config = dict(
    num_hidden_layers=8,
    hidden_size=128,
    n_experts=64,
    experts_per_token=2,
    d_expert=128,
    d_shared_expert=0,
    hidden_act='swiglu',
    moe_layers=[1, 2, 3, 4, 5, 6, 7],
    router_score='softmax',
    normalize_top_k=True,
    routed_scale=1.41,
    balance_loss=0.00706,
    balance_bias=False,
    init_std_router=0.0374,
    lr_router=0.0017,
    num_attention_heads=4,
    num_key_value_heads=2,
    head_dim=32,
    vocab_size=9349,
    norm='rmsnorm',
    norm_place='pre',
    norm_eps=1e-05,
    positions='rope',
    rope_theta=10000.0,
    rope_fraction=1.0,
    qk_norm=True,
    attn_scale=0.177,
    tie_word_embeddings=False,
    parallel_block=False,
    init='uniform',
    init_std_qkv=0.0575,
    init_std_o=0.0,
    init_std_up=0.0575,
    init_std_down=0.0,
    optimizer='muon_variant',
    learning_rate=0.0122,
    lr_mult_o=4.0,
    lr_mult_down=1.5,
    beta1=0.9,
    lr_head=0.0138,
    warmup_steps=50,
    schedule='wsd',
    decay_fraction=1.0,
    decay_shape='pow',
    final_lr_fraction=0.1,
    batch_tokens=131072,
    max_seq_len=256,
    doc_mask=True,
    z_loss=1e-05,
    train_tokens=474000000,
    max_steps=3617,
    dataset='wikipedia_en',
)
Below are experts of layer 5 (counted from 0) of a mixture-of-experts language model. Rows are named router (the router's row for the expert), gate (a neuron's input weights, with its number), up (a neuron's input weights, with its number) and show model dimensions 0-63. Each number is 500 + 50 x the weight over its row's rms, rounded and kept within 0 to 999. Numbers have three digits each.
After each expert's rows: a language model's description of what the expert responds to. This comes from a sample of Wikipedia text that the model never trained on.

# expert 27
router:527599492494526602507628448505483496589508498572509519497519481535473522533481488594423584492496487539536491433552500525562592486421542481471527459552537415450512507460407390483515590539568398
gate0:568478347550514499465495542407476400440505536445384469500570459503364516526586504516489429514496473523498544562504479408540457601484490416456507451489507442622562488425480501592512493518478545
up0:440490472623483551542462568469484434489507500524520563488455527492471562525509487532530417464491412626513596520533466480538404515421545477512501487541424485507501499553515522468531578477510503
gate1:549519550532586528638455496480567455402545498518535455456432578494521517491470527516476494448422474561433479538445532419522500463474502509573453562558517464408459571463510477538549447523581400
up1:499581581496483513498448336459403476511587465457565511388526495567506496479452497438533531486532533488503522523527548495511474504561524503457537687506508530467451499504526472468497504523496386
gate2:444523460563551566481408505533518497499476553497492623500524541496503515572516477562432578428447491479555552525488575528504514494384478548597489493524462584593482476405466491527610589520512575
up2:445443532513514591615514496482516440550519359502417515490459500584546492484560506500495505498452458480450516514414478583495547569525516536443561461442462544442485415464521469559474528483513438
gate3:482569452501563523605532453458549558470550488398639585456397465426499444580506519465526557449481616482476499571557477495521526467524499533461480528528437449532572483485458465496492502549553508
up3:508508489503510410428432484507338496525554472568559471548484461490460500551534495537464511519461581580505454473509576421541488505529505405577415506523521562421524511431519424530487577499536453
What it handles: Personal and place names. First names and name endings of people and places, such as George, James, Thomas, -ton, -son, York, Denver, Providence.

# expert 29
router:450395524428524478418493470454449575576476475532509547489564576549454459501487467532571509468491529458430454493604492473462481528449529456514520520533435543526569541474566561492508548414503533
gate5:531589549466518521523556618479530484526553449485454496620536443555499409525493516559514531457449499450508498466472462467529460419442539526571496532521537518562580476450457516486409503497425507
up5:513582525534528524526505570479517529520474464476463492555452474518414568425475518467505438516456494496546562460466370366461494476522457511464495499497589556586542527393470417481511439663473501
gate6:444571539537445462488556479439503503465486537464517575523527549533496501527545493535501477435490514515503547451644503549493642589496367593532452422434550422442488539513558523387578530541473470
up6:555482488492571376482418597519473484508471467422502452545578555513493589449579502524419480453423521531533459503456433463440561491468467467541457546338486551388474460539529490552489516584458588
gate7:448509447509420389401528369412398524532469621456553498541464541431458589610526472547468525491508504520439432503493551514453493534531464426455547600486500494477449514598532452592502511502453496
up7:497459507462549528444524568562440500438520528441471465506471451512534613436424478451523505547520468502493499514564521534555545512439467483430441534663499479524475533448540517553533504608506510
gate8:461580492561511482466514484395474548516461437506424456483462523460404537461508610531491456532510448433444560478466501467509479585392534562457486478474492557484525518479502463548474520405520457
up8:507520608506475471523462498463473466539466460486616481545508481509569510633469450413522464461522563491466553477534509512531478518506473508577537488562417480482424510537480469551522551496581524
What it handles: Ranges and numeric spacing. En dashes in date and score ranges and spaces before numbers in tables, such as April 8–11, | 24.

# expert 41
router:400451601562580490528480531488380574491521463507506426470512549581496447599480527513529496586462544523514580456528457519449539501535469486428473500520481450411467561487492545574519442536551519
gate0:453524554480560439475475510371534507465520633525501444540568453541527499401481518471487447502408491511617473520526526474534556468546432476566428474464455440469489519500456453477489466465526444
up0:504479457452476510542448547443426553408555598477485510496537445442447489484588472549460658492543460594479440515546452454482510394462505445566561524479482497499413499524599538520544516501513550
gate1:579497586462544485492576512433443563481525552481529378473523520556555460517544530473461553405522429506518502388564508595532501476583492482476450535453529488501438509496508554432421469462552479
up1:504514559544455501506450662487477519392520494501513513448496501526508502389511492479540515548534527378511388466426460472504420566504519542535468475485532538508552462566489489513448526529539474
gate2:454452544541569502522549590408564454528473469460493444627436417441385534547477576496449503443472526513472398533478489527460435578467478508557538559412443549477490470455529542466524535467519426
up2:567510532446497512475622501460479581433447551501526502449458434462486532494526623541588548469458483407501435437440530441567456548503485545551485438471480502477432533463567395475486442472500535
gate3:514520501422454455407631514516487471573461443519455567541495488528451383517549489431537522469564493560443622535463555585560522486497583456500535533460494572509499518439470525553421474534519512
up3:493478572462474476564503481492551530475652424500548524497525571483577517531499537492449460530412567519540445516498519598567567507504410591435504454551467520491539571579555472445492569418505425
What it handles: Mid-word verb stems. Middle pieces and stems of Latinate words before suffixes like -ation, -ed, -ing, such as advertisement, manufacturing, design.

# expert 10
router:470482538425520566502530517484478503515438472491534485541597630504552540484501548499549432496492512541561465532464565455540533487595498459553380548571433379491480526474544507446418556526346580
gate4:484544478485509485532505597532608501428468485546419558553502533591519523546473511566483457488532434456470418576413586508418606533454454555517401495487451452439413432514579620459500525441427515
up4:412481551568519403523490492543543482597433459548509611531530537527476581469517532568369448545581549503511522444574501464389499518490487505466562465493368583592488550482437440494484581505487484
gate5:491490466458480548582486476471553553612491507576550493601586409564548551394550476519512439478488436555559498491505570509491536510525522521475448500579544448505469454436500523474422416481528486
up5:427443490507482512500528491522383489484441502401476506389590547498445455442381557436493476548441456505488469530513545447509460473508529486456537486500495475440429528504423520555484440505551447
gate6:504563499612465417485561526476486526541533559474513461566555634632422525426519472513436437402521437428419447488467439440519520555593521545512483560448528490507443436502630425520531512545487498
up6:490547487552555469431577525459542474466535529461463452463517469526461544457527541550508441453489492496585377457492486461517506533563487529524486574511430421461515525532506661416536454499444549
gate7:611501565472461494488593506459473557499496460549451523513518479513504458428494350528506466514544578471499491552430560635478488522481478517469469545565467489459390479517489517523384506458457464
up7:580436431399477542477527496536475459545485493460544537408490478553572451469539489530546592474442545552520520572516500494537574507495537432495481537528538522456577586477479555442408501447499510
What it handles: Table numbers, syllable ol. Digits and percentages inside sports and stats tables between pipes, plus word pieces like ol, Pos, Pts, Gil (Revolving, Mongolian).

# expert 23
router:472459485500421501522465496423482621482498591485498505470548484596511470494599459557443494437504574523462452484437470510574498449451410554556522404519463602505528492526470433501530482489500496
gate0:352492543511549536527487565443521539433457492536437476518537527481482516468540482478607516533475493427504494461423453657399536482453538514587409489529537487500475402384428546556458495473469512
up0:489600426484462445447550589530480511535553491511508443508481532466392398439494562520465458587424499498547498450565478529532488542470486455522494449487566562442509466575482447541507538536482554
gate1:475542486546472529544490474551424496550453433437508509445514454587466426513504504488573477424494598588411463551528481537475539551516446524535491532476378541471470431555445530613605504525571484
up1:548454505538495543556522498496573480570549514507506452569595493493475484533523558502504532518558610481510546453505548469435477512560498519529486472496467523527543417594358507478518546582410503
gate2:432482589455494500510517382465536570531468589453600617564475466485448494456478511576424536538525549508452482451525543507447481461505529495656542483519476470498540455565464582478552495536554575
up2:502475482496475525500457592486491522400438504581480528459448571537536411535513469451569479500609562524501445524470446526504546586437498513419357465584525489432550499495541492516531538445529495
gate3:567476540536539582424492550511548561467398538499514389412501531540628482558504529473485457550462550617477533539478434494459579468485407479534486516494536416587524531541481522545493517497546439
up3:385460500516528489495456563524543441453521510523494489485502480475604505462527491588521523547545556558545564485594423417479532493402505493475552497575493548489481457531460488544569500517515531
What it handles: Colons and periods. Colons after field labels in infoboxes, plus decimal points and full stops, such as Website:, Local time:, 11.8.

# expert 60
router:506409544555503463478425421456522572496443440422519565441450468502530567498461509583557500448449425449504567477484579470478444474431510550520617544428462474487449433536508466494405491505540550
gate0:430454501471601488556505387538544548522528451431477534458522479451507447483462452469556520476393451516458542465461463467459444447446493458503516529429548463514496470539535464560489521539385558
up0:507495560562561555479504470558416456418500523496461455442617491448446507461500601416433574514522494540476566470506479389455509505535482496541525419511464495522503488494446491475597453553502565
gate1:553512500529426467545535448438535518533506455460542461469421444398515506538594571547535435479507422500549482476479467503440520476463520540549453466429430520541568525443375460594460538435588488
up1:529532521517581480429531502483505489513472403400427528449568443498462535564397448453521497481418494463477576577439520460433553439422487462494509515406485540434521520513639502512510469494449558
gate2:475427538439448467527593468507475489495493517420469372549460524478458441552439551497504580455458587489562526611532490541417464464485466499588531587452535507608414447549464484542492532477487496
up2:573509558539460416438477483538489574442514476481461529436528510502475365424527532541503467409434498527562536480461533527487590444504420531547448427467542470550418493512460532624498505499438569
gate3:487490377497595569545441588502509526545406561560485542481450486536531471547457507493446581557405505492463552410453507516526574542430517452488507560456507548479476491503550471486490524529597533
up3:502510535602428504495481466521506566498545548551460567560544464539402489497430555493565540487429560477425413398464499494448499529560534508550482493441562554566453501509486581576598440499493496
What it handles: Latinate word stems. Initial stems of learned or Latinate words before suffixes like -ic, -ical: ind, mod, spec (subspecies), commun, techn, Academ.

# expert 51
router:422436490467571507516453493557483587448569590404538546450534520545583390442573487488462508492524583472500435561557549463427468449519480512526443446466535559489572519464509480448504508596538466
gate0:516549550480501464420534489555552425470580562458508428498436550478565458371454498500422493516555515457484517534534510529537510606431393490436478449503423534497523457518511520485586514514461502
up0:523605459423514436543538556558577534496444522441447435637446574481553430525514502468576539579526523394498452479420502466561545480469412506439541512461505475443461478462411513545552462459463497
gate1:521484589598483481516556567525527474479405612385554500548486495469519468473465458537478461586489501506448514470516462574514489414551479544445431669472473453494514505494469467530492569450587504
up1:510429499522528517470618541523551466452513516622523536534436493496462514466476503491460563506433434500541519610601466441565521449523441495496476442575478516472432486460481522422469469407514470
gate2:463513458517549472512486480552565482535443443480565488442475523540533466502555481465475499524572494444526568514535497521452507450393513605442476522420557560431518493492455505490520442517507582
up2:434477458442422420463443530560491547467471442490457471524510523482632371489504607548555460397465477528489490410469529534430474469525509493473455554541520560539556512483532470466497506505445450
gate3:519508440434500590525504503451524508507435557492508505525544445472524468523531479400479600513521478477468500459570491450533449565477376487524502452474533615455488507577477509510501571445466500
up3:516521577619437557455513471584538598508537480510519465515456509515495504453444501469449527494516452426451496629531455429530493511514533522423561416509565493512530484522476474498428465570459425
What it handles: Quotes and foreign particles. Opening quotation marks, apostrophes in d' or L', heading endings, and Romance or Germanic particles like de, la, der, en.

# expert 0
router:525494549475556504514437482506473541505577440516439528422536543544547533444540564518530452501508414527441518526615550535517442472504453432520607502573459534560529523442545454409473521552485401
gate0:459535474388527516499392512455382559552481427520492464555483514500557525464533481516452535516479544515487513371555517476368543526465460490559538507451445574555467420403517484473503555459521493
up0:508546459610369540533491561555438532500559506462515483470544504496555529501519521575610509557440501500477522487509627514557550550480522548506486527476407603414459519544511457574557383555489452
gate1:541576597498514444455588488435465462511496497497443488513468622492422397544454503476524441504482451379574574503563437472517516563441418470591496535521369411612482475501472414487495490479453449
up1:463461524451522568393461494404507575532456500494568514561498426508496551424416504554483481517539545498485536490450535501571511408493580498498418481593535549537476510543537536548492480398524573
gate2:429448570455523512469584494505547581508583480505428516471567559530550493441541510530515561494444449495511522498537497529548536467561432427448465599490423424527460425538511584462485522508434534
up2:444541501491600569452476489440603472527647459512504476561467476498507457487486549499532525513543639460560433396422505538453472566502525479555511514623437479479513482497466464495501502510516534
gate3:543593445557482447527491473541520537586531468449565474557446534466457404578610513445565550531470556530507532528381523521505499477424588516506563518422525499500417555511491495537531544563438523
up3:552554566534581513561529440552488490423567501478506422426497497504513555545476509545498523529454401554518492523451509440526541544511501453583557444522540481575370523440415432393610513545514381
What it handles: Table header word starts. Opening pieces of capitalized words in tables and lists, especially award, election and sports tables, and after pipes: Gu(ild), Ball(park), Academy.

# expert 30
router:505456555569521412485500487459509536453441544584512497547476507462529522466435606433514515445556475498477535436526418516441466511570458523508569525537522508536441468448547496497573398454497371
gate0:429472493462524501517581481457484443452514429577591431453413450493454507488476513467597545451563430450550548446530449515526588483580402526426435410464464449529472466483557527573501560430418479
up0:440488532551501537462527502583451586503573543481531589450552533497526487489517384416372447449447477490560474488524560564513389514423558580525492471479439500402525504518516484466485429524507487
gate1:544411468516519520521569590469440539520613416520451500477529541453430513451541550516553581486532480523438500413465532560451468497529451428503527524590503445534507560493496513478539476536494558
up1:440646385506544609534469413422569467533483458511566484539597449532459525454506519560443470521518553465504497606501472467440537515467534448567523500470514468592522527420449473552452482522468628
gate2:427507462467487496453474549461532475446473514448425597532475544417570513463552505554410538496370465478481477480500439550438446518526583492517580488518537563511496500500479454508464491603542571
up2:520465533577505542509405486528529451464477554456440545457501505582579481537554561521467480486538521514539504542500495471609523545507497578460641482490578442460500548386480427483568598540538456
gate3:525473415449470473481452517553519526574625546553611528556464511399559451505501505499484556517465522525554568545427501491533583425527467485568505587439521556474461568419434412533538520614449462
up3:440504522588471542440486497570624522501521497459446489547388521462483424477493545435462587564576479452507506484487516506480556456538520480544530528434447572461503620493514501594419436503463453
What it handles: Plural noun endings. Plural suffixes and plural words such as s, ers, es, ions, ments, plus the pronoun they: creators, genomes, students.

# expert 46
router:510487587527525480583491497434443407454495570499459530442494541487517474548550519518442514399434523496483535553390594532531510509430493559456432414541520490519485528550391453446524446509527532
gate0:394530515524548471551541458509503586461524535504501429570455505483426459526535444447494510554510591499554563490397545583420533540440433564551498474530501457439516557549430497489462441527500509
up0:529473546497563432494548431532572502505485398486412481507440563474558473456505513450579521437526438612497525503445445585485504538431524591510400504485525470600523439490530531514477473567471566
gate1:421481480498585444526460522464508554493538567604525475508531460481554482463442386487442435558543556503465541492532477551528489436511528486449444424522457519393590515526517465469516459577480436
up1:351573459563619541458527591416501488575482492459506475515589529443458519495420533509465565506561436539541499448404547476574528585495557571548472548526491513452455542539451455441560461473481529
gate2:551456476529479528494484521435491548479499563541516462449430486518415465505440526483412513443436471480531550462567474583447557558557445470509490492526455591494469551537529449417492445470507530
up2:504523491514460482504423447534562491470566560517507524571512485508410501456517474513547480487417417481504550477421481528437450518550540450464486583548437414455509510406540544519466528532471488
gate3:609510474500535550474479498406475407521549454463455508457518546473481529448444420469566521491504435538553510501555498607509459552516534502411423533451488516505516398449541477554490472509626418
up3:529537454502552446584521570557502484509526467491492508482435443542495541512558432525429517475439563550585477517467546418456557479504483528565502578508401563563500523412465550542446469439494517
What it handles: Prepositions. Prepositions, mostly of, then to, for, by, in, with, after nouns or participles, as in Coat of arms, member of, controlled by.

# expert 37
router:497553486519477526569547473487441522550491589471528477454557473469461512478432430398534498434536462525430466510475613493450473546537450531439559496518524489540556552450489488527410407468577368
gate0:490513530463440547466606525455531414433495528491536472500488455414426498445527467453518459497510461569545655582471492452409539508441549495473509413498480521499390564557502519541561493471548532
up0:463568499456442426515487549473502538488540445516417473500444413465440525445483437467534467504523462533456527543387593414459498455482527523408521581518450503469418598411570541524490487500490522
gate1:453587476409532471532476576426467404390478516431506542495522444449492494511528495473468541441609473545486480497491420570538479569525536610462532531560546522519432499641472483503536534506563526
up1:592449595493552443599555431487490508555455515575550529501496407525384561484490557460518492411504465508460546428497452509540484485493584511494636486539468491497442539526530559481586423460445496
gate2:517539508466394461453468464512572571479476418469477450521522457533435414466471511462564506519473627475551482403619416428527495524510540558523537634507509492414477610486523520461450502439458402
up2:519526498452481545471440533560491532542573470514502483469547451536545495530455461499516459565486475471527473414518469396506492568498477408486438580404506523489573540508559413573484464457453490
gate3:518509421572452569478481558484546569546502543489520516414553534478520531458529363566356440562499423425472497492422519529498569410394597466570489535491475537513428437538495512518474520490479492
up3:483489519601492471530462510553530517541480581471401545404547498538498432488480528445521499392498480510597560457592407558473562523598487546422515518456496515516622456507503506470496400471466604
What it handles: Line ends in tables and lists. Line breaks ending table rows, headings and list items, such as after poll margins and section titles, plus the pronoun I in quotes.

# expert 59
router:560623475564573542560552473540541550511500554605459537473502464578408444470467489570448524560540490502496541379486393525494557525458519490551493546512465444523451510519441436483475484512448415
gate0:510530596507501415468431533469649519444482512470472477429563537451414512446499607502492532416499532521514542488428544474579445563565526541402537515488545512487490463612491590494557402429528511
up0:473534525421450562515441525466586430549503489495484474472572544543554541549532496532509450416539473554514400383517568524516548595507488489480545455487488482568550513587546485469432504377387553
gate1:461496512518494492507538476486400492588550526522413565519566500555496563452364429528491539477534582451476537527533447469429553484476563497501482556516540488513483459601500528583536444407520441
up1:530438494480509489481537455490429538598490483522463493544441527559483581450459525457576617511515480526446497481463449502573534488589519507529594571501476378508553559391497493623498488502537481
gate2:425499538468543501434535491462515504457505475440533555490517486441567576531527460486491415519503531479504601523484494602547509548462513424486568401454533443557495476515503565546436480554585464
up2:464533509418521419526557452568517462574457516436408448526496487580470504529610583510526519513548471538506340412516415485456511519509577535581453509480441506480372480409485458529537500574459526
gate3:552473456485470559629514438496519572486547499459459582430518530519505487597531490477376587546567555597474556488503466511414482393576542468596427525471450523510461443457483545558561519580485432
up3:503488483515464474584422429536462480440593495564564451468451402426489516443513447608447544498462536553504454440474534481519609446485532472509549480527450386479550503365462562497461484485552474
What it handles: Event and media name words. Final words of competition, award, music chart and organization names, such as Championship, Cup, Airplay, Records, Festival.

# expert 43
router:513487557489576525505524544530552561579414501550449524481506553528431550467502559451533614426469469597454535467575377553438503503454503441550542509563465549585494619450530497497533490474460499
gate1:566552481512503475451474548537472521485542510486482522522535508492612568488426491474484412564527477543565612540470493477545499550506479466494444527389528435571472550492527493530531520560578620
up1:545477463516474456436355509635530485489459511522505479538481509499523505502495583513504625507500541490366407475538497445437473462524440538461553494547568527487528468491518443472521504507448438
gate2:496504507417508515480408646531520564455473506560470413490535396557435529471468500491569541486413418578561439510536466438486689476507469517491463517541564531471478424537580512520468458455533620
up2:445515522523504480446542448507546396556508410492475408439438600476525404557493517525455592574482432540520517455476526466558438447432462481502526520544495555551549506421449454524490503486487543
gate3:538539433627506593445429543505472466487445569527463446452424560443463567514458570538535528424498580510439470585488460577548461471557433455511464594533486471511450468562534608506520412515481524
up3:605424583479498539568504562520520547518539526479482387534522501418563445487545557508524534531540461474423483459448408519497421503498482484520519511473457426527491504456433515404585427418520472
gate4:498511568464556553502555512443545506601560476498468423475461489482507481457513550504469528560395531592474472407501475533505543443520535523527463501524448543570501544550516512388387498444470557
up4:457449471602435491518451434558510453510537478573549484535561416502458604459530425423480441479567474489502405479501439493500491451482536472495562502424529485476446415525378490452493481469616444
What it handles: Section headings and units. Heading and table-header words and units, such as Track listing, See also, Votes, Location, km, %, $.

# expert 38
router:520595498566582606484497531496559521459390591526545512503400621501497493418531469492479585500456522407491459418467430481433517430552438423554478589534520455473467499468456439452569489581511594
gate1:513510431524508588527565501547518441407432490443495348486493604462492451429502580474567494499429459514451494466470534573490506478509543470478455533519521451574520459545471484482528510587484548
up1:532474496392543469496560469483555515453531550403516473539526365477561508540563463568477484500540509459438488458455439366494515532534544399487449619541480533491558535491470549510548432518470461
gate2:523488540489471474476514554433515571503504486469459374480491542509479464375446476524481534537528522543502454542468489435566408454513421455536518540469547405472559452507489470497428420495404613
up2:538461500430387547472486543441472452502537535472439598553499528532546503421513489525452547528502527457475517560547623551416476464427592544496474529588509511470532488503485439394505411460451550
gate3:455527541559532493496637419572514509536499487424512483511511532529413470522550520471476535474382438440524528551520451488521493447501491411427485454443617496581498436483401517545531449523503538
up3:449470509573579576416534441514489600489549494565498473474517501518449551553421544506505533486518481482544560497632411478533501470548557549401505511545552454511492511407423530538580445492469555
gate4:550512472568535497489436586536489503478540472524489484428507515566535527563558577584526475474545456507489483432479519533528555462466504450470459486448547521454535463458445555593541561379522494
up4:444567591531546474441570529435495428540411515516485522534517593459456496539528488507507519391454545483569567525477411486472495452494476505434565517515486522576452515470495490569461437481499488
What it handles: Non-Latin script bytes. Byte pieces of Chinese, Japanese, Thai and Cyrillic text, plus closing parentheses and quotes after foreign terms.

# expert 24
router:380423546544540522481437499430450463508426563528571531416510484480564497528443487516520437440463540451475486451418535481578492544531551552525419425531542518589440534479447562486416519504470519
gate0:544461533516568445473553567449540576513503453531472579562473494479511534531596532574543524556502436454415489488538447413462559537532496474398504495453530542509515551520575532493512405501517473
up0:528506504470400569501441470398487491514420480609472517550604533550502472491467487564541524512474476527537453533502405514469545545509601507505506450528501492517540489404551392524582440506526538
gate1:507548431507485482509509395486535507433504481456616545419447555438502483533475520569522575389473519555555514530456547491568538532541489442489485514458422581454509515572592491531546437404541462
up1:523520567505599539451538511404503459564549487481557500443484553489450458508517490573549530583472498443421588417610522583505596510606478471471457520551450448524426596505472645457505546438571538
gate2:500603485476541545553565514480533521594548490455553399542464503550498409518505572491541481513464528518585493538602484502516502505527527524470438571526544507512456475532432538482432487393562563
up2:497552571485545403444561508419564503431516531554647439467599497457504413523464489469508412503423511522505419574458462530490501558439534608457583471516463526522376483505421553471446474448490478
gate3:501471438461501498556478485484504558542525540507451384575523457474564512525545545540477557489503455536582409530433511462460550483495494484496423359488552555553535535517542363445456476481535468
up3:430479496513479494411499513531421474477540532519614423473558527504423446349497520536554573431523473436437540418421480472489590485479498507514552489470495490447435407540582512551521494459523500
What it handles: Prepositions. Prepositions, mostly in, plus on, at, from, of, into, during, through, often sentence-initial or after located or part.

# expert 7
router:540444448542554489467626480476476514477485445624421480465484546541535489502458524613602461479434525455517481500492435532507487653531536477589486486541512457433521541399555505456432454509556560
gate2:553547567541582459471515523450458550524431433529456522499444503579499439546508492546500480558534520488536473555511458527459496552534486527496416648525550400524497466471489494458476558504434490
up2:567461514461491668446420463499537490494518498422471393481430550553447466486429420530365569540512536573512421568500448452512541569569507523444627462489491545556466449463501501519573535501532444
gate3:422532428545516409519529569497613539496619523472543440481537416599451531581516493585496484494480506516519488483489521494597431533532436510544490532416515488412550496548542484480466428498501470
up3:503377528533528515439514471541575463384605450489321465500499448484453460524479549408545517512417547523583506494399503488584493492445467531538477471498471505541523545449557578430488432580439550
gate4:489577522547425510543485487468474485490514382581442486473492533556451434525559529547536477564482576499495463545563497452557479532579496512563478549559525478556528509452414506493471451460534554
up4:441493495481551505536453504513487474487428505523503495460540484483533457538503539567464414440462479562499437463497521520416464424502471473506415392589547461509500529523569568512491465507537468
gate5:502397504456493486521552461537480491571490483564499421413491554496554511455484452428575585507496424418514485502502535537437457571491484569497574497506585484527449411459446490521509498506464528
up5:456509484561490574571485511540459457525450682549459567495612466491405471439499524488559444459531431477645512513491427482528481499535509523564557542521479550594441538477481424507501483509482455
What it handles: Everyday word stems. Common English noun or verb stems, often the first piece of a word taking a suffix, such as Sh-oot, head, guitar, backing, car.

# expert 22
router:512494416507502573551597499583513466522501570502494452525447459480431533423485449572392463566526557613528377419475521578598557588485510467545493504510436496469506503539455457448618558464468573
gate0:396455554503478608399545471546502467500531515487590433482628438456456581508522567512519508518488533520457456502427534532461547507411470454472480512510439429522568549535487556453499495423465491
up0:429391479497466517439440469461566411527507477428506519533451423483516474440462439535487508460454518515395494556483471496508466480441474474388563479550487569451536500572459634463469504569548520
gate1:506538442583494508551440494469554507458487539492463432552446498495531583534524514556421513499555514522573556503404565535480446559481483523531437569537520477482435417471472490496464525455455491
up1:613465470497433478452476456521426491527546523519526601501463540496486389565482573521520503572425533628410515517439466493471496524572590568533431536470504590485420511538506495499570544467559496
gate2:464555413486480368497562539493453443589556450498530472513520514490442613550489473542465459502556491510506444550433514526544436517491405518467357526532463506400482502460529587525500526471433481
up2:497464445512495450441519553513460460474512564473605486589512409510553436527587449570558491604537493577505463443533429539421465467472516614580591557544576543451518486469441493483474535527532456
gate3:442430474465512456611535574521457443484542524514496327445585548515502489567523495588475465506539505528452450507453594515635526469494573498485486471441455475487486466526353517523460480476451459
up3:509558538537492444461533397418513466530493551575546479510490541464460497436562455480557511514530537333562399521507483509435547445434532432451507474515520533479426461432569495503586465499495544
What it handles: Place names, numbers. Digits in years, IDs and table cells, and place nouns ending names, such as Street, Avenue, Stadium, Airport, Creek, Location.

# expert 1
router:490515496508499457570466477439458527598411548503535521463571455502533490511512471408417552598480505452509569490481517446530586470517440546489486502495470532466444551384569490496453522431439442
gate7:555585473538600523592603493447514472562584493508468551457474475356637433494571515506507618560516543486525500522519482398580468507459404508520471534440484437534509543440400512511447524429484489
up7:407571494462500559464420475588547496582466462467554535437478505534565404446533493469475443508586439491494417441563545608515467454508493500529498552422481448545443498510563546467522580422566486
gate8:424538446569579400520468493495463375583500460441498532458486478370525519489515491410489537428358436457491502542526437415494442483412535517464453553446456511534445516439473455479563584489384427
up8:614531482468468459478529434486551505485533588539475494535388507587486427482480551407365518408507612376569440501482585481524552489491424482583448454447534581497558473513564515500520476527469482
gate9:452467449471436416586451446503546504492480542532542562475519479473512410526565538493558497447605532464509506477426467529479570511375526516430456406463541480589542460530491479495500465444455542
up9:454532484556535499447520490526433561513561545539502611567420550538520448560505500497533524521477491522501453515499406429522474479516544429400477496480495477407576551515511473429336409504475417
gate10:467550464551531491454515569493507572496479576490504513555486512520426477506562549478565525546499490422514524447536456510576591476465532553469453461375528492488538469527473451528544449565522402
up10:459449515451506467429449500597544544610473522454454548478462448323429559514524392511535424516474426465542549529564448550460508509537503519469533513392571465391479417494538499444571525515434454
What it handles: Name-internal letter pieces. Single letters and short fragments inside foreign or unusual proper names, such as Sin-l-apa, Svet-l-ana, I-a-și, Ar-c-adia.

# expert 56
router:508479507527458517468534594463470463549423450466472508565530550482502477458525487420519446483494497443439549564451474456495493533465451399542523519473526597484445538467500427429510449547411441
gate0:450553466480548518492462452446431583540501559493445466459497527571451537536500425584449466549481442500451528526500524437457503426427405502490608484606547543567482524524519545532514490424553447
up0:565430505533466472588487441476477393535532635511569515477510526540582504476584488468568618478529422557506571482495577533625489615463556493504486585437447461552484458487455431448542510584506501
gate1:482606490565571566578537551438505469557515391540552517517525490459531517427455469505468469443486471572464492559458419523517460451509505526533457525485437543500550441494470471487504539385450385
up1:432542497482507464558444456547480609502552576569543463465420461526444488570489450497543560518542533566493506491455484461466573515494574482542480550518670416422511566466524555512435575564593613
gate2:455468540503441543384452520529451589472500607567465532463444477486513492492468433467440531518573514527524545541579450542472558510464518442526402444426491521459484479547495533598461487436519526
up2:547443517507528444618473584495539550493497585438468473536439430482539516410520590431495506562486458526472484501585534489541554466544460482498625501493410448473490550505486520524490500499515476
gate3:505448531482507522505537545492504480416473545566594517537459532510498535543594540420462468517488464524459444520479560582554507454589478574509492504501516530420396552508414393397467563555461532
up3:546519497554474560459500486552502462513562569394441499480505488546458424485494517554418504436463574399452548465442455530486401516484589529582534498518484561475496470530529510417545474522557459
What it handles: Line breaks and infobox fields. Line breaks, closing parentheses before breaks, and field labels in infobox lists and tables, such as Succeeded, Genus, Coordinates.

# expert 31
router:489551426429549500458459547593559549553500481438431521463461530501526550479532445497442476460522437497475445581507582431477419572517461485481507482519476485541600472537489561461462591417423585
gate0:453449433393507568458485534564447512527452559534488491544538593510567547507427508463536580567545465498489446541532600554497545423509504452473467520442483539647589468544479485610447521526562528
up0:440583508513452608450448464540483487470501448539448514511444421589448606526508422413494451491504544469508486517562581573471523544427562500426479473482475497484524466451519459522529521626513458
gate1:511482469443468458447582534531508481415512447452530549480516473579475460569492441473518538506483606381584412358561443620519466550455395527484557528504513522494431490502510545442493430483441540
up1:427569536479477456496479516548499537557454530445460533492504456503561542481588515506559483443514490541425522521515508505456525499486564389529554453471562526505529532610464468560453533489479446
gate2:499522435427548544509459481543467464515561427523485500505435558561487460500521457597584508480491489469406462476535544409524516416560467515476478490464526423601493490501531490447545526479528500
up2:475458537532547492532524599520504581565554552530510521526510511486453398528501513433559553369559474547438515498514494495438515519523513511407559451572592498459586479515455545489481554451470402
gate3:526468538548491450502457536530563456465540453574499452522638523545504510499531516466508533503594519500477508480450531370442560498399590466478431344507492484491550473597433480465412572498439552
up3:551520460496475518463479487572552468450568391406529466598517496439512526527499463441460496502484483510419514541500485554575534496555567405533564429503473479510521545440511403595554549495596450
What it handles: Months, initial A, dates. Month names in dates, capital or lowercase A at word or heading start, and table cells, such as April, 4 September, Bernice A., No.